From a checkpoint of a small mixture-of-experts model trained on Wikipedia.
Size: width 256, vocabulary 17666.
Below are experts of layer 4 (counted from 0) of a mixture-of-experts language model. Rows are named router (the router's row for the expert), down (a neuron's output weights, with its number) and show model dimensions 128-255. Each number is 50 + 12 x the weight over its row's rms, rounded and kept within 0 to 99.
After each expert's rows: a language model's description of what the expert responds to; "raises" lists some tokens whose logits its average output raises strongly, later layers aside. This comes from a sample of Wikipedia text that the model never trained on.

# expert 2
router:59 36 40 46 66 47 54 48 50 72 43 50 03 28 41 52 33 35 49 40 54 34 53 61 65 47 52 42 46 52 62 48 35 47 51 36 39 56 51 36 23 43 45 49 63 44 67 62 49 50 64 99 46 40 46 52 52 43 43 40 65 54 51 44 50 33 54 50 54 49 29 48 48 56 40 52 63 33 20 52 42 37 57 60 45 48 45 48 47 48 42 44 44 53 45 57 48 44 71 47 57 46 50 63 38 49 30 58 59 52 44 55 42 51 62 29 62 56 35 24 51 18 47 48 40 23 56 60
down0:72 41 39 55 52 47 59 54 68 38 82 61 49 69 73 39 56 60 53 61 63 42 49 52 40 37 69 49 50 46 50 57 41 48 46 43 49 52 65 61 31 49 44 44 42 46 40 28 79 65 42 65 45 62 59 54 51 49 61 30 52 50 52 53 52 40 38 42 56 57 42 46 51 66 59 35 42 54 56 41 53 54 43 54 59 52 28 34 48 50 38 54 62 46 61 43 25 55 30 34 80 54 61 45 53 52 58 51 43 28 40 47 60 42 41 53 24 60 48 42 60 49 39 47 34 31 46 47
What it handles: Adjectives and nationality words after the, a or an, before a noun, such as new, local, former, well-known, Israeli.
raises: " ", " t", " tr", " T", " r"

# expert 10
router:40 42 48 49 44 80 57 45 69 85 47 39 43 43 30 62 55 51 40 36 68 51 61 63 46 57 54 34 55 60 22 56 57 49 40 33 37 48 53 35 49 56 49 58 42 34 43 49 35 57 25 52 81 28 34 53 45 50 58 45 36 80 30 34 55 49 50 42 64 82 54 39 34 56 41 57 42 39 40 43 46 40 63 41 69 65 45 54 36 56 59 43 36 26 68 35 35 60 40 30 57 33 45 63 58 51 56 58 42 53 65 33 54 52 36 51 58 62 56 58 57 63 34 64 34 37 41 47
down0:51 37 61 48 53 31 40 36 40 43 43 41 32 41 61 46 27 65 41 34 44 46 45 58 53 65 45 57 64 28 53 49 58 67 42 57 04 32 46 46 42 81 63 57 58 48 55 57 45 41 50 49 28 62 63 49 22 45 45 32 58 36 56 46 43 62 49 56 41 33 56 56 61 40 66 18 54 34 54 45 56 56 33 50 42 70 47 42 46 45 56 57 43 58 57 82 64 48 57 55 45 62 44 68 37 67 48 42 46 45 55 36 54 63 45 55 51 70 66 66 60 58 56 38 56 41 67 70
What it handles: Accented or non-Latin word pieces inside foreign names (ø, ü, Cyrillic), year prefixes 19/18, and coordinate separators.
raises: "l", " s", "und", "nd"

# expert 60
router:30 47 45 62 52 46 49 52 76 45 30 47 53 47 47 77 41 63 62 60 38 43 44 40 54 45 46 28 45 78 17 47 71 52 51 70 45 48 65 46 52 63 42 54 58 27 96 54 42 32 34 49 50 45 32 45 62 31 51 39 40 90 34 45 53 41 64 47 45 42 51 72 34 57 28 52 44 37 40 58 16 41 66 57 58 42 59 45 39 46 42 54 44 50 58 43 52 48 32 48 52 35 53 71 45 28 41 50 48 43 41 48 49 35 72 47 51 59 37 53 29 49 42 49 64 57 36 34
down7:43 68 43 48 24 67 67 59 60 65 40 46 59 43 50 19 56 32 70 42 38 55 88 34 53 44 54 62 71 65 57 61 60 51 48 43 53 37 50 39 57 53 68 50 48 36 59 54 44 68 37 54 64 68 38 43 47 36 44 44 54 47 38 57 45 49 37 22 25 29 48 45 54 43 52 48 37 49 56 44 57 44 50 38 45 32 59 54 29 48 58 73 39 50 67 47 41 54 42 34 44 11 40 47 43 52 54 51 54 49 53 43 60 54 60 60 44 58 49 67 30 58 53 57 65 57 42 45
What it handles: Final letters or syllables of foreign names, especially Slavic, German and South Asian, such as z in Schultz, la, ha, ja.
raises: "ie", "istan", "my", "if", "ite", "ili"

# expert 23
router:38 36 23 44 37 49 47 55 57 46 22 51 51 31 66 47 69 70 48 47 53 31 66 52 52 34 37 52 20 67 33 60 69 57 63 55 63 61 68 59 47 50 57 52 39 42 55 50 34 39 43 57 57 64 58 43 60 36 32 47 52 56 54 55 67 34 44 33 29 45 39 33 52 46 63 42 65 47 42 65 25 38 37 67 65 36 62 42 34 42 40 45 40 37 61 57 45 58 32 37 58 33 51 74 62 64 62 49 47 56 49 41 39 36 53 51 59 48 73 58 51 49 35 30 44 62 35 53
down0:31 54 41 49 31 57 65 32 61 68 53 43 55 62 58 56 39 36 47 42 59 32 66 51 41 58 60 48 44 39 57 49 50 64 59 56 52 44 39 48 40 50 61 33 49 46 66 52 59 39 49 36 24 45 65 43 32 53 59 38 74 53 25 66 46 59 61 75 57 41 64 69 54 39 43 72 48 40 47 39 57 62 56 37 76 69 32 25 28 27 48 32 60 41 48 66 45 73 42 44 40 60 57 29 47 43 35 41 73 37 58 65 47 58 53 65 33 47 51 59 68 57 61 65 57 44 45 43
What it handles: Plural or suffix pieces like s, es, as, ers ending names and nouns, plus words such as sports, art, Arab, Albums, Athletics.
raises: ",", " and", ".", "ific"

# expert 38
router:54 50 47 46 62 48 57 51 55 56 52 52 46 46 37 45 58 54 44 39 56 52 53 40 51 27 47 39 33 55 61 59 51 81 62 36 48 22 56 47 49 38 55 62 52 27 53 50 37 53 51 58 52 25 34 43 40 65 51 61 49 64 38 30 57 49 51 51 61 59 52 44 50 32 65 57 51 57 48 50 61 57 69 50 47 61 52 55 46 55 61 42 49 41 60 41 23 26 52 16 55 47 11 67 52 55 53 57 47 48 45 56 37 39 42 31 37 49 53 30 56 43 70 46 32 67 58 58
down0:39 60 52 58 46 32 40 31 28 39 49 37 43 38 48 32 46 30 33 57 57 68 53 70 46 46 35 55 38 42 43 45 53 38 63 57 44 73 57 64 57 48 42 27 50 56 56 51 70 61 47 39 47 43 68 47 41 66 57 35 50 66 70 66 52 32 59 58 56 47 77 17 47 70 56 96 52 31 46 38 49 54 42 41 64 56 51 72 56 64 26 56 53 61 31 47 47 30 39 50 47 53 40 62 59 25 30 38 44 58 45 30 43 60 54 50 59 31 67 43 48 41 37 57 34 52 46 50
What it handles: First word in table cells or list items, such as position codes MF, DF, FW, country codes USA, ENG, and headers Nation, Player.
raises: ".", " |", " and", ",", " ", " s"